Weights of a small mixture-of-experts language model, trained from scratch on English Wikipedia.
Experts: 160 GELU neurons an expert, 1 pick a token.
Training: a variant of SOAP for the experts, 591M tokens, 9012 steps.
Below are experts of layer 5 (counted from 0) of a mixture-of-experts language model. Rows are named router (the router's row for the expert), up (a neuron's input weights, with its number), down (a neuron's output weights, with its number) and show model dimensions 0-127. Each number is 500 + 40 x the weight over its row's rms, rounded and kept within 0 to 999. Numbers have three digits each.
After each expert's rows: a language model's description of what the expert responds to; "raises" lists some tokens whose logits its average output raises strongly, later layers aside. This comes from a sample of Wikipedia text that the model never trained on.

# expert 10
router:522537453491505431496430569392511528492464457518491467497571513524470506489486512492522474491449542544424539552585532509476445474582495484488507435491573486519439528454410512459488490488514408568517494521510473478510483532487436523435488488536560585496459487423512533538515524530504542498457449523546469526484474563515450485520577491491433561527567553473500477508485473510551529488497
up0:567525458486470479512415551473525471580429501475523452557480540556520454586545570538508559575504474527505460540489484419519565511499445445489483489469496509520530530523428497489518433554502521513471494515487470575398555533473426508457559493459569486529474463501501417474512547471416511473505457531547501550463462468511479528513471476529487505532492481466560486515508501547547506564483
down0:557505469511536531491445497472606525489463519503478545507508504467463450466532475467545543406492487543506562423528492580489505500484495530582484523510408469509458499561519558472508423476523542427445503534419505460527479477481560556511462518531503465508452537471557516471608501490507509479455501478519489447476549574572525447537540495468537502477515492450467473510504511406502452462549
"an"-type word pieces. Mid-word pieces, mostly "an", "par", "ati", "ar", inside names and words: restaur-an-ts, Occit-an-ie, pre-par-ed, Indi-an-apolis.
raises: "o", ", ", "is"

# expert 13
router:420555495465438523470497511555550573471531496408524443494478481409407466597556551514481453531426564513504494536497532541554466539522508478486581466538451523572499483483474520477483502495506485476534486544431514474555524490487503524503527553482494477467468542555409521466508548563429489559499499526440512461527476437490509488428534469480493471529488494470554490494442512533556490545505
up0:431464475538497489492429491528531516439539481541524549493462509393453437438544493454469503544508503532467419554528534545498562542587498479484542494445489494465508519542487442473501476515494533581541506498521462480493381442514515513503535517461513518509474493534546432477544538512441482549535528504513484489571494453503541573452525467555554509451554496473477426456479495410464495510447
down0:509616539544423555456447478490576530507500519560501532508528482503517475481452508441499563479544541517500491560575545486506496585541488498531458524462476565546477435464474520481516547536525430475498493541528497468485509505475468502458523561421550512541546554484491521502461573397464491485481496544482498525406490458475423522532455415464506484501467502487567482489544524469510540568509
Table header words. Column-header words and their word endings in Wikipedia tables, such as Votes, Candidate, Party, Points, Score, Rank, plus trailing percent signs.
raises: "| ", "l", "w"

# expert 61
router:493527423490530558491545465557397585522440521447523473507458544530385524499508533449515447492538551454509529431521413479518466487430497488540552546515522501446505518474526478435488515459480495517525509423516565505488541463473496508488510546496510528469492529477485550497442565527538466442550475488475518447519437425532519521556485594478503524456450526579484531548477474542480525516521
up0:405493531419486522450496547491436572534528500497458482514548455511499477427501355510483516436452513389504400499498490479542522513458437491440513471515509432494465487532537462546519519582532509531564531500514478536485482498513503515472481494509472571458538521508608450481522561520552496500459557496502459511515515469506543485460485474485445517575445479512526501521503557528509477482530
down0:487477505420522545489517520521517439444440563498541498539502513509552549499497503498551494440535504502515420504508504517525491421498558610500542528529522527566452493455467477532477477490503462446597515553471582588511511521533456507549487456502566563563514467517515512498451384546504468520494509496491473503517530535500469522523510530506499543443524450459443549461396570462498538514481
Word-initial f and F. Single f or F letter starting a lowercase or capitalized word, such as foods, festival, fence, Five, plus some other capitals like G, W.
raises: "ash", "old", "all"

# expert 51
router:585537548468515548484533485516465528521471526541505587507393551567417574457487506492531492497557508433590530474485518517511465497465491528478537474516448550498453522478545439457461513552510442478503470450538508536522550428459570578524534491497510445530481486433464529478488536540518491484604532493448474454475444493506492451564487528496470511514508529519478465534522397502502487461537
up0:553454461537395519461489495495498500466517486476569487490424467459569499485475498547495481533479512449526511507541518503443475499539552514440564534450504529446506516547447539451460496551527449482449495534392452574493452574504459452573507504486447517519458582504554517536465599444461499480463562468526548408532483507490506567489496513542509437483484531497504507486499542490466449517460
down0:514577494549492494499519505487601547499450395471458452574495508478540512492478557510481518477530434504460502583521572554521475435527525538579459520548464547545561459497482544469495436511499535481509470517532487546472531434509472535523535493437550488397516471493470472496450545512497479513459477499580498459424551484518505484480456471504418566533516464417525480459455507534521514500533
Person nouns, clause commas. Ends of nouns for people (teacher, soldiers, students, Duke), who and he, and commas in lists or before clauses.
raises: "toge", "before ", "to "

# expert 49
router:558479501481520535470487510514476485492580443535519454518542496514508521517455568466522504506474490483506512535601505507475483518578515556495498452499500543416511532461482434561479492480419441498526503486413563519412467563479476435419459509486556546474546436467477578443495435539503485464526468535481471554571550408507510420508477524467539497522500543515467495508481538438510519462475
up0:491468534519509526428606487484426427407527508482523569485494496482510424490517560574456526534449530466469461459501481472524499565463478486580485493462466518569512490527455494530525447455447477543517520459386500532398464457521500471451535502540536477555546479508516416507478488553500512431495474495502551521502451482439429497540490486538488530495546556543556492493487500493524492532542
down0:508503538372555479523513550541501507465515570468497469488471443497505426531471528577527496529460501497524551469518570537472520497429479487506525471399492466549502527487471454496589469486473573430513477422455494567506538491450463504518569456533553498502527458528495490564517531481458569486498534519466484499509539502485514468503563554547468480461486504495578548526468494549520580566569
Syllables ter, in, over. Mid-word syllables such as ter, in, over, inter, out, as in letter, Presbyterian, scattered, deinstitutionalisation, overall.
raises: ", ", ". ", ":", "-"

# expert 19
router:490515509539452454448509502503480476513525521529456498528554497464510497477519471485485575536558438481516519560519421515486471503553490518461486572485487497514518533544459632529430425546533441475557512477492566438526503502584532493537494517468538478513483551563518446537471498468492459494483455544463455576469456474516489455457515533449459474489477506565531457578491589437542498490595
up0:486504516483446501427518552489443555449534510452512540532558454494521567506472477508510489488511542421493551578514536465537448480495500487498495508508538464504498426440509457473518562478533486476462529549529445524507527422552468402481478516528552527514518506487521569535532506419499477445448564487480540508456470576500502464430516539455537493397508539438469512504404433509555485527553
down0:503490478483492515608487400537460450482543462482522516541496434523427482533482534544474536547508529559475512568496512422502480541514528502513417519526562538513448461547528499501531523534441540440441541507471557490507486503474439490480450499477443509463502611443518522552476502442506474536536480480495527512517459523513519488456540512533476447425546497533486510539439416433465426471435
Paragraph breaks before headings. Double line breaks ending a paragraph or infobox list, usually before a section heading, also the infobox labels Succeeded, Preceded, Website.
raises: "==", "== ", "===", "=== ", "====", "==== "